config.yaml
normalize_top_k: false
vocab_size: 5317
norm: "layernorm"
optimizer: "adamw"
beta1: 0.95
seq_len: 512
dataset: "wikipedia_en"
Below are experts of layer 4 (counted from 0) of a mixture-of-experts language model. Rows are named router (the router's row for the expert), gate (a neuron's input weights, with its number), up (a neuron's input weights, with its number) and show model dimensions 96-191. Each number is 200 + 40 x the weight over its row's rms, rounded and kept within 0 to 999.
Before each expert's rows: "comes after" lists some tokens at least twice as common just before its tokens as in all text. This comes from a sample of Wikipedia text that the model never trained on. Tokens count by the router's weight.

# expert 20
comes after: " of", " in", " to", " for", " with", " on"
router,224,165,238,211,221,260,210,193,174,200,195,198,218,167,155,166,160,218,169,164,164,220,212,187,219,238,214,208,108,115,253,209,202,156,204,251,260,151,262,164,258,175,165,142,205,255,110,234,210,181,191,172,285,178,141,233,215,198,110,261,196,178,177,237,241,192,232,148,237,217,184,220,278,178,169,201,186,194,220,224,247,126,176,167,197,253,174,272,180,203,158,192,147,226,164,265
gate0,266,153,191,212,164,211,181,185,227,230,186,201,139,185,151,199,171,215,207,213,169,206,215,191,217,250,203,219,147,212,177,181,269,133,170,202,188,245,199,208,214,129,213,234,163,252,157,230,267,195,181,140,239,190,189,128,227,190,189,245,165,197,208,214,276,197,229,204,138,222,283,238,221,211,213,307,209,219,120,183,207,209,249,187,207,243,200,274,154,174,198,200,181,197,168,279
up0,155,201,205,148,184,231,224,201,196,200,233,234,187,234,191,261,178,132,247,230,202,163,183,201,189,191,225,128,201,207,228,119,122,205,212,280,181,170,143,210,253,242,232,223,198,226,200,234,160,232,204,131,221,178,208,217,231,220,135,233,202,262,195,181,148,260,163,219,238,145,197,157,237,245,221,170,147,188,201,215,133,185,105,153,253,123,222,174,256,172,163,145,195,216,123,197
gate1,213,185,283,199,195,188,232,177,207,86,263,193,114,214,151,250,271,246,165,159,188,234,199,275,137,158,193,185,178,141,209,166,230,192,175,202,220,213,222,212,219,202,235,260,174,228,216,232,239,189,135,199,166,243,198,180,127,260,233,68,135,158,230,112,175,124,156,206,203,219,146,262,218,201,179,206,230,157,153,257,235,209,247,83,223,258,166,209,196,237,232,169,238,116,247,210
up1,281,168,208,184,180,233,184,177,248,256,156,178,205,191,228,113,197,156,203,202,156,205,224,246,163,208,207,160,268,245,186,211,149,238,174,184,149,168,199,196,180,217,207,175,232,199,172,167,171,181,236,144,159,212,193,207,246,207,263,276,196,207,191,276,181,264,237,183,182,199,203,250,149,227,110,192,157,161,189,176,104,196,208,187,191,265,175,126,237,162,270,241,220,285,163,190

# expert 13
comes after: " the", " a", " and", " to", " an", "'s"
router,205,270,289,203,271,209,126,208,187,273,192,190,176,154,143,145,110,239,229,180,162,107,209,210,170,246,257,193,262,175,250,208,220,220,189,239,214,208,221,245,184,129,253,197,230,211,183,271,134,239,226,225,244,263,175,174,190,148,151,223,232,128,238,202,133,181,193,226,169,253,268,186,259,127,265,208,191,226,241,241,166,177,210,177,237,209,183,201,182,222,213,235,155,264,258,119
gate0,145,251,192,240,175,190,216,170,227,177,227,174,190,167,256,157,163,183,189,234,244,171,155,155,163,230,193,267,215,234,180,178,254,166,211,200,137,206,227,231,198,160,210,200,166,197,168,175,180,249,257,193,227,198,131,181,166,110,219,206,188,238,174,154,170,198,184,176,154,249,203,234,224,218,247,148,256,161,228,206,194,199,208,190,176,122,187,208,210,176,218,218,205,279,255,182
up0,191,170,216,241,238,136,249,198,189,224,227,124,213,158,223,263,179,249,189,244,134,189,179,136,185,210,266,189,195,123,112,307,200,185,212,222,234,208,202,199,190,217,222,220,194,147,176,153,156,160,203,270,203,178,241,249,194,232,199,269,230,142,220,219,205,160,120,203,165,230,226,188,198,177,221,253,133,168,183,221,176,212,277,179,219,226,194,213,231,212,126,243,206,153,172,204
gate1,248,245,227,167,74,190,188,119,180,256,261,221,223,214,190,173,186,233,173,159,224,213,233,236,161,216,211,274,200,191,193,233,255,204,199,192,189,184,209,194,170,235,222,210,229,225,189,230,214,220,232,185,220,277,146,127,187,213,211,213,235,163,214,204,199,232,223,216,179,135,149,285,119,203,179,155,189,272,143,142,239,287,236,188,159,216,159,284,194,152,176,173,193,170,163,218
up1,161,169,149,190,285,190,200,255,180,178,214,263,158,269,217,167,260,209,255,186,164,197,184,242,208,269,235,159,196,247,199,190,126,177,182,124,123,231,147,206,171,240,232,244,185,228,114,229,171,212,182,180,213,198,141,217,155,195,228,200,151,250,177,96,174,212,221,205,212,133,221,172,226,153,228,175,248,205,234,225,154,210,187,130,195,192,292,126,166,178,236,232,134,213,303,197

# expert 6
comes after: "3", ".", "1", "5", "4", "0"
router,182,164,254,252,162,157,196,182,177,164,232,129,241,136,224,241,111,277,185,224,207,227,145,184,186,185,224,208,183,214,123,259,207,141,152,219,193,234,258,203,151,154,182,167,233,166,238,183,243,176,179,212,195,162,297,216,150,205,183,216,166,128,189,245,257,215,202,254,162,184,147,202,166,237,170,214,200,255,137,209,218,230,242,168,158,201,216,157,240,208,178,137,194,168,207,230
gate0,183,216,247,196,164,252,258,145,140,192,235,188,167,230,253,169,205,172,236,194,233,234,212,298,164,150,136,167,273,139,212,244,170,155,209,204,173,190,230,242,246,224,251,219,184,183,232,244,215,222,127,211,195,178,186,155,225,203,201,164,162,105,266,164,217,246,194,188,212,157,186,184,205,310,182,149,163,225,251,199,198,216,152,171,223,233,211,237,230,205,198,138,163,259,195,136
up0,229,156,153,269,227,228,186,223,248,219,226,179,264,208,216,259,267,110,267,219,209,245,140,171,254,212,160,297,214,233,264,155,205,218,232,110,259,174,172,226,264,213,246,255,162,197,219,253,201,114,240,170,239,170,172,275,232,229,201,187,216,286,238,198,129,203,183,219,216,141,189,223,221,226,223,201,228,191,223,170,164,160,232,201,190,234,170,177,210,220,236,163,236,182,159,153
gate1,171,257,161,293,251,194,190,166,177,214,156,201,179,210,199,188,149,254,235,196,198,239,153,215,202,231,193,215,203,163,217,228,192,210,238,217,138,198,235,161,142,285,223,168,203,227,243,188,191,202,230,157,172,263,278,146,154,198,228,176,293,218,230,82,216,162,225,288,177,220,208,192,198,137,206,214,157,279,227,265,155,231,208,140,127,146,141,204,211,181,248,170,129,187,133,213
up1,227,183,172,179,208,235,237,209,152,198,182,234,190,161,257,195,199,189,182,128,136,210,190,226,211,192,220,129,244,159,261,217,209,250,173,193,206,168,217,148,120,234,160,170,198,141,200,197,206,221,199,180,168,291,182,229,145,192,263,172,186,197,235,119,208,182,207,196,128,207,184,254,268,158,183,284,181,325,231,188,190,218,197,215,189,237,193,196,185,201,219,152,114,226,291,274

# expert 8
comes after: ".", "-", ",", ":", " John", "a"
router,195,179,194,111,194,247,227,193,163,183,288,180,204,232,172,187,183,193,181,218,182,145,181,240,172,222,162,154,187,196,222,266,110,213,186,292,142,142,184,227,197,166,222,201,192,135,133,176,148,157,167,203,207,202,205,186,219,174,246,161,205,203,212,181,163,240,261,203,123,137,174,187,203,233,201,239,219,139,160,155,235,223,231,188,175,223,196,260,239,115,190,190,213,262,246,204
gate0,266,153,218,132,164,132,220,243,145,311,187,229,245,228,182,191,202,245,240,197,222,171,226,179,222,196,317,158,202,179,215,205,245,137,225,161,238,173,195,152,158,217,222,164,243,140,221,226,227,237,150,241,222,255,209,237,209,269,151,205,195,220,191,204,216,120,198,238,191,206,232,175,200,152,225,237,199,201,189,220,178,183,239,187,214,165,228,243,238,223,225,256,173,180,264,193
up0,207,208,224,224,277,184,212,164,206,288,143,189,171,222,235,145,179,257,155,250,267,146,243,123,187,148,92,187,183,190,185,130,197,229,258,166,218,202,186,195,174,273,174,226,182,222,252,173,173,186,205,178,240,185,199,210,191,191,223,243,203,245,139,239,231,222,151,188,192,176,244,160,223,158,198,170,217,212,196,128,186,267,158,118,219,262,179,159,210,203,267,142,238,242,90,202
gate1,230,230,197,230,241,241,136,225,224,199,195,217,165,242,210,248,195,186,243,173,184,104,155,124,207,219,183,259,141,233,270,216,236,164,222,249,224,270,218,236,262,197,260,220,292,184,209,181,168,161,224,141,230,176,210,165,206,193,231,172,216,171,129,112,258,194,143,163,245,221,166,190,244,152,231,122,160,237,258,246,172,206,222,204,204,144,201,156,189,184,212,170,251,218,201,215
up1,222,199,188,188,251,201,181,249,216,151,159,181,176,236,103,211,195,295,226,226,131,183,153,164,185,212,205,218,179,174,220,215,208,154,233,215,203,225,117,158,226,205,258,209,195,148,177,194,135,161,274,184,203,186,189,145,169,130,186,162,242,227,238,217,197,204,246,210,165,209,152,266,237,165,291,195,199,204,226,154,248,205,206,214,151,125,174,137,190,137,186,187,249,225,263,210

# expert 9
comes after: " the", " United", " of", " in", " A", " New"
router,201,174,132,180,246,191,153,201,209,221,174,165,125,192,164,178,215,220,152,264,283,241,170,182,212,234,176,144,257,149,266,203,225,187,193,127,254,118,147,166,154,229,139,164,166,171,204,169,171,233,158,201,220,192,184,245,211,264,173,157,218,169,214,225,285,251,147,189,230,250,178,203,216,225,198,264,217,250,137,185,237,217,210,199,170,203,203,269,228,205,222,220,155,168,92,246
gate0,181,238,211,235,96,208,190,219,298,164,199,192,207,148,151,232,168,251,162,215,204,136,260,210,253,204,214,188,233,171,323,116,201,184,243,246,174,221,196,194,201,145,237,240,257,178,162,156,226,234,196,239,247,204,158,158,227,223,146,102,193,234,166,246,166,212,247,138,262,176,204,202,337,201,196,181,229,191,244,261,204,183,231,179,224,176,232,160,201,168,279,175,263,158,202,148
up0,227,252,203,181,162,199,191,246,193,222,152,198,165,298,181,198,248,199,236,180,198,288,178,239,244,197,226,214,143,157,198,255,157,242,170,135,243,220,190,189,198,293,133,130,169,195,149,259,188,217,209,191,198,224,203,145,154,187,208,171,134,215,206,172,183,196,190,181,141,200,255,169,168,195,165,207,188,171,154,116,240,221,219,192,186,203,223,268,203,227,240,286,188,192,243,195
gate1,207,147,207,194,189,208,245,173,228,164,199,277,240,238,241,216,189,196,200,245,207,158,165,280,130,195,171,183,215,196,264,241,133,199,151,165,198,258,256,145,185,208,235,154,147,178,218,240,213,221,163,131,124,259,178,191,218,229,136,208,252,181,206,225,199,174,216,184,184,61,223,268,201,190,199,123,175,213,197,182,232,203,218,172,134,256,187,175,128,116,234,210,170,100,220,123
up1,227,205,199,165,213,164,140,179,188,174,196,226,237,215,188,191,182,201,212,180,218,147,202,259,140,179,227,167,201,193,191,151,193,194,218,160,177,211,279,257,208,198,191,247,239,129,230,188,200,136,251,179,313,207,264,200,130,230,218,272,221,178,247,135,192,207,268,240,189,237,245,160,152,208,116,210,171,257,245,197,98,173,213,198,144,150,246,179,181,250,232,201,168,249,250,276

# expert 1
comes after: " ", "|", "2", "–", "1", " ("
router,218,237,133,139,176,190,217,254,151,167,182,243,233,185,252,205,264,118,215,232,213,234,221,184,223,128,225,264,197,239,212,148,186,205,190,148,196,242,204,174,252,140,204,213,240,137,236,273,266,107,210,189,244,170,280,194,231,177,212,216,229,246,211,160,256,153,160,250,213,155,231,170,156,169,229,279,188,252,161,258,156,205,206,246,212,135,232,143,270,265,180,188,245,152,142,203
gate0,174,263,167,156,278,188,248,196,193,132,232,220,212,213,217,170,201,192,191,255,210,216,213,280,168,147,120,252,190,220,237,194,163,164,205,259,227,195,168,244,247,162,170,141,192,118,175,221,216,188,135,189,240,219,210,199,194,230,157,195,131,193,199,234,149,123,128,194,250,153,288,174,196,220,175,164,228,181,203,139,201,163,276,164,240,167,211,264,220,143,339,291,171,224,255,197
up0,214,238,160,234,256,204,207,205,204,198,219,191,212,168,170,171,216,212,202,208,184,239,240,299,261,169,149,297,176,283,254,166,142,245,187,309,189,170,254,197,265,107,162,198,88,166,167,249,179,233,184,251,212,211,140,200,178,257,193,161,184,192,249,197,138,206,109,148,188,184,164,138,161,266,177,248,182,254,228,229,180,165,275,261,179,218,195,190,147,86,246,236,269,161,215,182
gate1,226,197,225,195,181,161,203,211,242,192,183,214,96,245,237,140,191,199,183,108,169,207,137,202,217,183,181,247,200,255,250,182,274,179,181,123,224,220,231,157,202,257,259,194,190,243,220,161,188,211,151,227,173,304,273,249,217,285,161,145,203,160,222,218,195,145,245,212,214,134,171,193,191,190,165,213,158,210,222,208,225,229,240,261,181,233,168,240,217,183,263,176,190,202,176,186
up1,180,176,253,220,209,227,143,167,208,228,193,218,124,167,206,138,169,157,146,222,198,222,185,152,186,283,188,183,77,230,267,271,169,214,177,204,190,161,72,227,228,142,196,316,158,162,74,128,223,233,151,182,224,192,193,182,146,147,119,217,162,211,148,165,206,187,197,227,202,179,193,231,175,189,257,188,244,221,232,150,256,140,170,136,160,231,230,216,135,200,281,299,268,193,215,158

# expert 3
comes after: " |", " ", ")", ";", " in", "born"
router,205,142,118,232,148,195,235,264,176,229,148,233,175,190,209,246,201,141,230,118,242,236,187,168,190,120,248,234,249,193,259,154,235,196,240,139,148,226,260,182,183,218,167,262,228,227,225,202,243,208,265,200,199,237,162,171,205,281,208,275,185,241,221,235,223,161,191,185,238,200,172,224,153,238,179,217,232,279,236,135,216,167,216,212,130,154,203,201,115,175,189,194,213,176,149,257
gate0,203,305,181,112,221,181,169,197,294,211,241,177,149,223,172,145,178,139,232,230,243,241,229,139,162,184,290,132,201,198,158,260,193,172,175,240,149,141,190,210,255,243,216,265,181,197,147,228,306,223,261,219,245,252,183,182,219,274,260,217,276,275,186,156,207,230,205,194,199,128,209,213,200,259,203,234,275,244,203,174,203,218,179,143,208,190,189,224,256,223,193,207,200,148,215,202
up0,136,184,185,254,197,206,234,168,200,226,151,163,124,173,198,152,160,184,174,182,132,185,197,219,171,241,152,310,190,181,282,250,217,208,229,287,239,254,189,159,147,195,210,203,162,209,185,116,214,221,178,144,199,167,180,218,242,190,149,184,239,241,203,203,235,221,225,207,108,259,206,235,213,208,203,155,205,179,200,218,119,243,195,100,176,223,192,175,188,183,160,249,165,218,272,200
gate1,155,155,187,200,184,219,249,234,161,202,207,214,238,219,201,172,156,139,153,219,201,166,195,160,205,160,156,203,177,183,166,194,222,166,204,195,153,202,207,175,195,277,186,218,272,245,232,312,198,216,240,220,149,224,163,211,227,189,267,251,224,150,191,310,151,215,177,157,230,210,205,167,195,200,79,181,147,175,152,162,175,215,128,184,210,192,230,205,169,160,191,157,191,266,183,198
up1,271,141,169,162,212,236,192,211,192,131,180,165,173,198,213,207,194,175,245,166,234,154,223,234,192,161,199,206,221,227,226,176,192,210,153,211,200,159,204,210,307,178,182,178,204,190,201,171,182,244,217,145,231,171,171,200,189,250,173,190,227,172,249,218,211,149,206,254,198,286,120,185,168,209,187,216,208,183,221,266,227,244,128,273,229,201,174,229,233,90,179,233,184,264,190,180

# expert 22
comes after: " |", ";", "3", "5", "4", "%"
router,204,190,144,242,155,158,205,242,248,227,146,236,187,185,202,186,207,162,219,220,164,253,148,168,229,126,235,144,269,182,254,152,239,166,239,140,156,223,226,176,206,202,179,248,242,196,258,166,259,147,248,147,207,217,193,201,191,234,247,216,210,243,213,193,240,225,188,195,225,156,171,144,154,228,181,207,231,204,228,170,226,196,230,200,164,158,155,166,158,263,174,260,199,185,119,237
gate0,185,156,202,174,216,187,203,183,163,209,227,163,143,112,170,352,181,188,128,302,268,232,192,217,197,196,218,165,239,161,220,261,198,167,228,196,205,170,225,173,266,179,195,205,217,91,214,207,250,264,133,217,193,165,194,243,197,201,129,180,217,170,185,266,278,145,228,157,187,222,120,259,195,220,248,240,233,213,231,151,202,213,247,148,173,237,192,151,248,240,204,235,178,190,190,208
up0,169,220,186,203,177,120,212,190,232,186,155,206,141,242,273,195,144,172,177,236,314,277,181,180,216,165,247,261,206,212,226,230,268,209,227,190,219,150,256,206,260,199,231,213,224,148,177,259,218,175,205,293,169,169,292,295,297,135,227,247,227,266,235,157,220,217,204,174,182,172,255,130,145,226,167,203,130,257,250,227,213,153,182,193,194,127,265,174,187,210,209,167,251,214,112,223
gate1,176,242,195,189,181,176,206,285,181,185,204,164,187,150,191,240,172,218,268,207,166,166,154,253,183,179,218,175,222,193,132,213,107,241,235,123,221,214,210,202,212,225,213,127,149,194,202,165,248,243,235,190,262,216,213,108,205,213,175,166,233,130,181,169,133,232,222,224,196,195,180,181,172,161,312,219,258,100,220,225,262,243,191,194,200,143,173,226,121,205,192,224,262,211,253,193
up1,260,155,173,269,207,258,125,180,200,295,228,186,152,281,177,204,174,191,215,189,248,223,233,201,189,145,207,190,223,221,193,153,260,196,64,252,182,193,201,219,231,260,194,269,217,182,185,198,194,191,200,231,184,167,166,202,171,198,220,260,202,196,266,258,259,195,229,260,162,218,140,127,188,125,222,162,149,252,203,234,199,199,247,236,285,237,265,210,186,301,158,196,124,242,189,114

# expert 2
comes after: " |\n", "\n", "%", ")\n", ")", "|---|---|---|---"
router,191,229,203,234,176,184,170,212,221,149,209,195,203,168,159,230,215,188,251,170,183,224,212,102,217,157,198,248,147,206,256,151,198,191,272,236,220,253,128,268,183,193,133,197,153,139,243,230,195,182,252,209,113,198,162,196,208,234,213,237,164,214,222,238,167,178,155,185,218,163,181,232,195,280,132,151,249,134,195,258,176,185,135,225,265,176,180,257,172,227,177,226,247,200,236,155
gate0,159,184,298,166,212,213,151,245,176,250,219,212,181,147,193,186,236,200,225,191,253,310,313,231,222,170,157,219,205,322,160,187,218,269,169,191,242,208,178,198,225,156,199,158,195,179,227,166,238,153,178,131,205,189,259,190,194,238,221,153,189,201,253,190,194,126,230,163,163,144,202,215,247,271,212,204,250,125,134,148,289,164,215,208,266,152,166,233,167,227,197,165,262,233,216,212
up0,184,176,249,241,212,197,150,292,209,177,225,167,138,258,177,233,219,158,222,233,230,236,199,214,198,197,242,204,253,268,243,179,231,316,214,223,182,174,234,131,184,180,200,260,196,174,208,171,106,150,200,218,279,205,198,213,143,194,252,170,182,245,233,252,210,200,179,214,184,142,227,190,228,191,228,231,221,177,171,234,204,181,253,182,176,227,195,230,148,184,225,202,193,231,260,235
gate1,222,233,122,166,179,191,203,295,142,259,209,240,191,204,202,210,193,172,220,184,225,167,247,234,290,226,260,199,196,246,258,165,216,152,182,226,206,167,182,141,138,214,213,229,253,184,199,228,136,148,221,296,300,145,272,170,206,286,170,232,180,223,157,227,181,207,154,190,213,168,226,99,197,200,153,203,186,220,324,167,163,185,164,251,101,164,222,186,141,222,217,201,181,255,173,188
up1,200,215,128,187,197,190,194,243,176,242,211,268,202,171,221,182,200,222,247,106,192,168,206,211,251,189,219,150,186,181,308,220,111,84,190,157,214,217,209,201,153,225,149,174,262,180,248,160,181,187,254,213,301,121,190,191,227,222,172,239,132,235,202,185,188,251,201,171,229,199,174,159,149,255,179,210,191,178,239,199,178,185,224,216,151,173,256,198,182,183,204,232,157,271,202,168

# expert 15
comes after: ".\n\n", "\n", "\n\n", " |\n\n", ")\n\n", "6"
router,241,242,171,246,140,234,130,127,236,227,276,162,140,253,256,213,236,244,227,177,180,186,250,225,189,201,257,188,131,286,168,169,140,182,137,257,248,202,140,205,279,207,264,160,205,134,255,166,217,132,136,228,228,277,151,121,238,243,229,226,201,215,163,180,216,222,216,190,290,215,141,221,133,248,208,204,234,178,166,235,135,178,180,246,189,217,211,169,174,209,136,194,168,142,183,237
gate0,280,211,211,142,178,256,130,200,237,209,186,175,297,225,249,213,152,133,128,178,187,272,144,237,259,184,291,195,180,196,142,188,114,232,238,151,233,128,228,193,228,205,143,141,224,228,192,140,176,245,200,164,228,179,88,230,224,264,256,226,185,189,178,170,116,210,172,186,193,241,204,202,185,153,91,182,189,136,170,262,246,145,152,183,216,205,284,139,172,211,217,192,215,192,180,177
up0,217,152,71,275,259,191,232,203,194,204,107,225,204,285,164,180,159,178,135,244,144,221,240,278,156,206,200,196,201,225,218,212,190,225,234,267,262,192,237,84,158,176,225,129,176,231,196,264,208,222,225,211,163,247,208,168,201,202,176,168,148,198,161,249,220,215,243,153,203,229,154,237,156,227,222,268,150,186,156,198,160,221,194,233,292,267,184,221,194,161,236,248,228,171,209,208
gate1,116,232,221,135,146,267,217,194,228,225,234,184,207,172,296,147,183,205,221,202,217,217,107,286,235,177,286,226,232,181,204,151,215,182,149,266,195,197,175,174,207,291,190,147,170,237,117,199,190,158,236,161,194,152,181,151,190,256,212,222,279,165,211,161,219,254,181,226,266,144,222,181,169,197,265,219,180,201,188,182,148,181,188,240,115,187,200,222,195,136,175,172,182,168,228,239
up1,119,234,219,137,113,210,211,235,264,185,133,185,162,221,265,180,176,284,183,191,258,159,160,321,207,265,341,207,133,181,243,215,196,200,133,258,226,169,153,209,182,244,162,193,224,188,118,159,227,223,180,192,193,163,183,221,277,220,189,107,292,135,199,250,222,213,197,202,221,160,210,198,121,247,279,171,160,250,213,189,226,230,208,208,148,228,158,183,190,171,209,162,200,153,202,259

# expert 12
comes after: "1", "9", "0", "8", "2", "7"
router,194,249,214,117,144,153,219,256,280,197,277,212,187,189,244,178,185,210,168,196,303,220,170,226,208,174,233,209,176,290,132,169,219,186,155,236,166,234,260,154,252,251,282,213,206,225,202,269,208,233,288,177,219,135,291,187,228,216,232,234,241,233,219,230,228,123,183,231,213,156,184,127,154,137,186,143,113,273,158,226,241,259,183,236,175,180,199,153,204,171,291,201,216,182,161,182
gate0,237,135,140,182,250,199,122,160,233,180,195,184,230,233,163,137,275,203,162,153,200,241,207,255,178,161,125,178,227,167,219,175,126,197,213,257,211,231,165,202,268,142,234,93,144,176,240,255,238,182,218,186,100,185,164,165,175,121,244,203,164,262,221,243,175,214,133,190,159,231,167,212,189,244,224,260,240,157,124,187,271,184,189,205,138,271,209,238,184,238,246,224,207,162,278,232
up0,251,205,203,189,204,149,214,253,218,167,143,213,251,158,326,224,166,269,193,193,159,178,201,220,171,210,215,175,229,243,243,200,224,179,143,165,221,250,217,175,176,245,197,260,192,203,147,216,225,196,256,224,189,170,264,186,222,196,235,191,170,189,179,246,268,195,287,189,241,162,183,192,173,240,162,152,170,181,216,162,176,196,138,277,232,181,201,205,216,208,144,194,170,182,213,229
gate1,171,155,184,187,171,195,193,193,234,160,223,106,267,194,180,138,202,299,189,185,213,259,233,227,145,127,237,203,214,234,161,179,262,187,197,238,222,140,205,215,149,93,161,210,148,174,157,208,136,227,202,182,227,125,207,226,189,207,201,218,274,184,192,216,253,222,189,246,230,211,132,132,270,175,210,196,284,190,250,250,245,245,92,204,174,220,248,239,186,184,224,213,168,166,204,193
up1,210,257,239,191,172,187,239,200,138,186,206,211,235,199,203,245,238,163,163,218,222,197,237,178,213,165,182,237,186,217,255,181,175,190,189,193,174,201,175,217,279,229,217,181,257,154,231,160,181,229,184,193,197,210,184,208,260,196,220,81,233,240,244,153,194,200,181,158,165,190,187,196,174,147,210,145,174,165,220,119,221,226,215,231,208,276,206,176,259,210,144,191,222,274,147,209

# expert 18
comes after: " was", " and", ",", " He", " he", " a"
router,241,146,212,265,277,178,225,185,179,221,198,193,154,191,152,214,213,234,204,195,167,227,196,189,167,219,178,188,211,202,196,184,188,159,285,234,178,213,145,204,173,266,162,174,187,195,208,174,174,218,217,132,199,171,257,199,128,155,230,154,125,199,95,160,131,234,158,213,173,254,181,220,214,151,210,173,211,91,148,211,180,262,186,197,227,149,261,205,184,211,213,263,165,193,199,199
gate0,214,267,229,221,189,195,192,210,249,207,225,203,133,193,240,188,121,128,150,212,171,189,196,150,294,231,208,172,158,240,263,223,213,194,206,259,208,183,216,160,266,179,163,223,229,255,229,172,198,237,175,222,233,201,141,188,170,229,146,211,239,224,202,175,139,254,204,263,218,264,235,154,225,166,208,215,242,230,211,234,199,229,206,334,163,178,162,270,180,213,208,189,179,199,230,254
up0,202,233,107,204,199,204,216,226,172,143,169,196,112,200,204,163,280,172,187,200,243,180,289,156,205,183,233,219,162,168,217,136,212,166,138,241,239,203,142,193,170,190,189,122,164,253,181,236,193,254,210,212,182,226,238,96,207,176,212,212,223,257,165,218,239,173,225,206,167,265,195,171,124,164,212,197,252,239,213,186,145,234,140,227,244,130,173,168,194,60,196,174,253,219,185,241
gate1,125,322,168,244,145,203,187,275,190,166,229,154,161,200,220,193,225,215,188,214,196,201,211,77,141,221,251,221,214,185,243,145,178,252,133,338,208,165,164,164,148,226,190,143,177,217,179,200,166,211,128,212,203,168,174,163,183,221,219,92,280,163,195,228,202,201,162,210,198,217,187,194,280,246,245,229,237,214,189,196,204,222,236,294,274,164,177,202,189,89,148,143,254,299,169,196
up1,122,188,175,165,178,188,209,246,209,223,255,167,297,235,190,200,180,217,154,180,161,203,194,219,332,185,109,258,186,179,249,199,215,196,191,152,146,233,261,222,170,221,251,199,144,221,250,244,256,227,215,164,132,179,202,229,215,170,199,254,220,221,224,200,237,244,222,181,242,203,220,186,161,203,233,259,163,131,237,218,198,154,149,126,181,175,209,208,214,211,231,176,228,150,261,215

# expert 21
comes after: " (", ",", "-", ":", " September", "4"
router,188,210,155,147,188,140,186,184,244,137,190,222,132,195,223,310,208,207,177,222,209,202,207,281,204,237,233,182,130,211,222,170,232,246,211,164,168,243,225,124,155,246,241,142,233,166,198,257,235,205,233,185,179,223,191,181,152,281,204,274,218,162,183,199,141,151,285,254,184,149,153,158,253,236,189,177,213,261,171,151,195,214,240,221,242,204,220,237,235,218,115,146,178,198,223,281
gate0,183,108,186,229,105,208,209,152,172,119,179,148,233,191,268,157,195,157,159,202,253,233,246,245,217,207,116,147,199,197,132,220,219,254,235,171,194,142,198,171,162,137,200,241,204,180,248,225,207,216,231,183,267,220,227,161,196,169,176,179,141,200,223,137,252,214,204,207,161,217,185,279,141,197,191,140,172,207,118,258,201,293,206,182,175,100,202,233,249,277,178,155,139,227,174,230
up0,196,208,240,193,194,173,296,184,94,176,278,225,242,197,177,168,150,177,258,200,165,231,220,209,217,232,267,192,200,219,222,185,190,238,120,166,94,225,161,218,185,201,148,246,230,179,152,210,281,179,202,256,182,216,197,280,217,237,187,221,189,224,215,219,162,211,197,201,286,234,255,190,194,96,187,248,180,107,167,236,167,189,231,256,166,181,185,157,167,153,139,207,174,245,133,143
gate1,255,247,274,216,200,304,199,139,226,142,152,220,177,161,229,223,177,263,203,193,159,171,206,153,197,174,182,231,126,202,200,198,187,214,273,164,189,222,168,233,268,153,125,163,215,235,201,246,211,201,102,292,152,179,214,168,143,171,238,235,158,218,189,246,228,184,197,219,185,153,154,199,290,158,238,195,234,249,141,239,199,174,185,163,205,188,256,49,190,252,139,247,189,145,269,188
up1,252,250,311,222,180,224,168,127,203,188,158,226,217,203,161,240,204,204,172,211,164,194,185,186,179,215,230,159,222,209,248,184,260,181,297,180,258,234,210,160,193,250,210,174,283,121,154,177,120,167,182,228,144,237,242,263,123,174,194,201,199,190,213,190,202,202,252,189,195,207,187,139,246,181,174,211,222,215,145,207,231,183,244,188,222,281,120,213,204,249,259,159,149,182,208,270

# expert 23
comes after: " the", " of", " a", " two", " and", " for"
router,239,240,293,221,224,198,252,197,167,133,141,208,259,206,240,210,276,227,192,193,146,268,172,187,221,231,209,166,219,175,131,254,207,179,177,164,212,197,249,217,182,225,203,140,251,196,206,158,232,214,188,176,153,122,176,186,231,200,201,188,208,244,225,164,242,192,179,227,135,147,164,215,257,119,170,214,165,155,149,265,301,201,135,152,245,263,203,137,188,181,228,203,201,280,251,192
gate0,158,224,108,244,192,133,166,171,198,182,224,201,224,182,181,182,181,157,196,199,168,221,165,193,154,158,282,233,155,187,187,212,259,170,253,112,216,241,248,172,231,111,206,214,251,248,158,158,186,242,158,173,189,270,200,150,246,223,234,225,258,152,218,271,217,252,227,194,185,167,245,236,126,176,106,183,101,270,182,178,216,211,200,251,229,170,277,235,229,187,233,206,225,283,181,221
up0,256,99,188,202,207,206,192,240,196,189,212,307,242,129,266,233,274,134,229,198,220,216,171,198,218,289,236,224,219,213,257,230,162,227,203,147,238,279,178,130,252,147,207,225,242,195,166,186,231,263,232,230,152,231,178,227,191,246,236,147,180,206,206,214,186,191,178,178,225,222,269,199,148,207,161,212,204,189,213,149,194,229,147,264,235,183,167,240,222,134,236,148,253,233,233,216
gate1,291,242,205,238,127,155,240,256,207,202,238,217,176,173,247,280,173,192,164,141,176,227,157,146,229,171,221,229,189,164,172,221,257,140,172,205,128,199,224,221,169,223,262,149,218,204,217,185,164,190,127,293,166,163,248,255,161,217,170,200,186,214,133,194,168,261,208,263,269,175,220,176,199,166,185,189,129,233,222,260,208,177,278,208,154,149,195,248,191,225,217,196,201,237,174,262
up1,154,201,217,208,227,229,203,206,217,131,164,165,261,230,216,140,251,221,200,225,162,176,175,215,177,204,158,236,191,241,190,199,190,240,183,194,172,180,249,199,189,223,144,174,154,231,170,176,212,278,231,161,221,207,138,298,206,232,157,172,253,171,208,212,238,191,168,260,96,241,233,203,179,212,226,169,248,252,183,205,199,207,151,181,156,243,184,222,195,196,207,249,242,191,201,220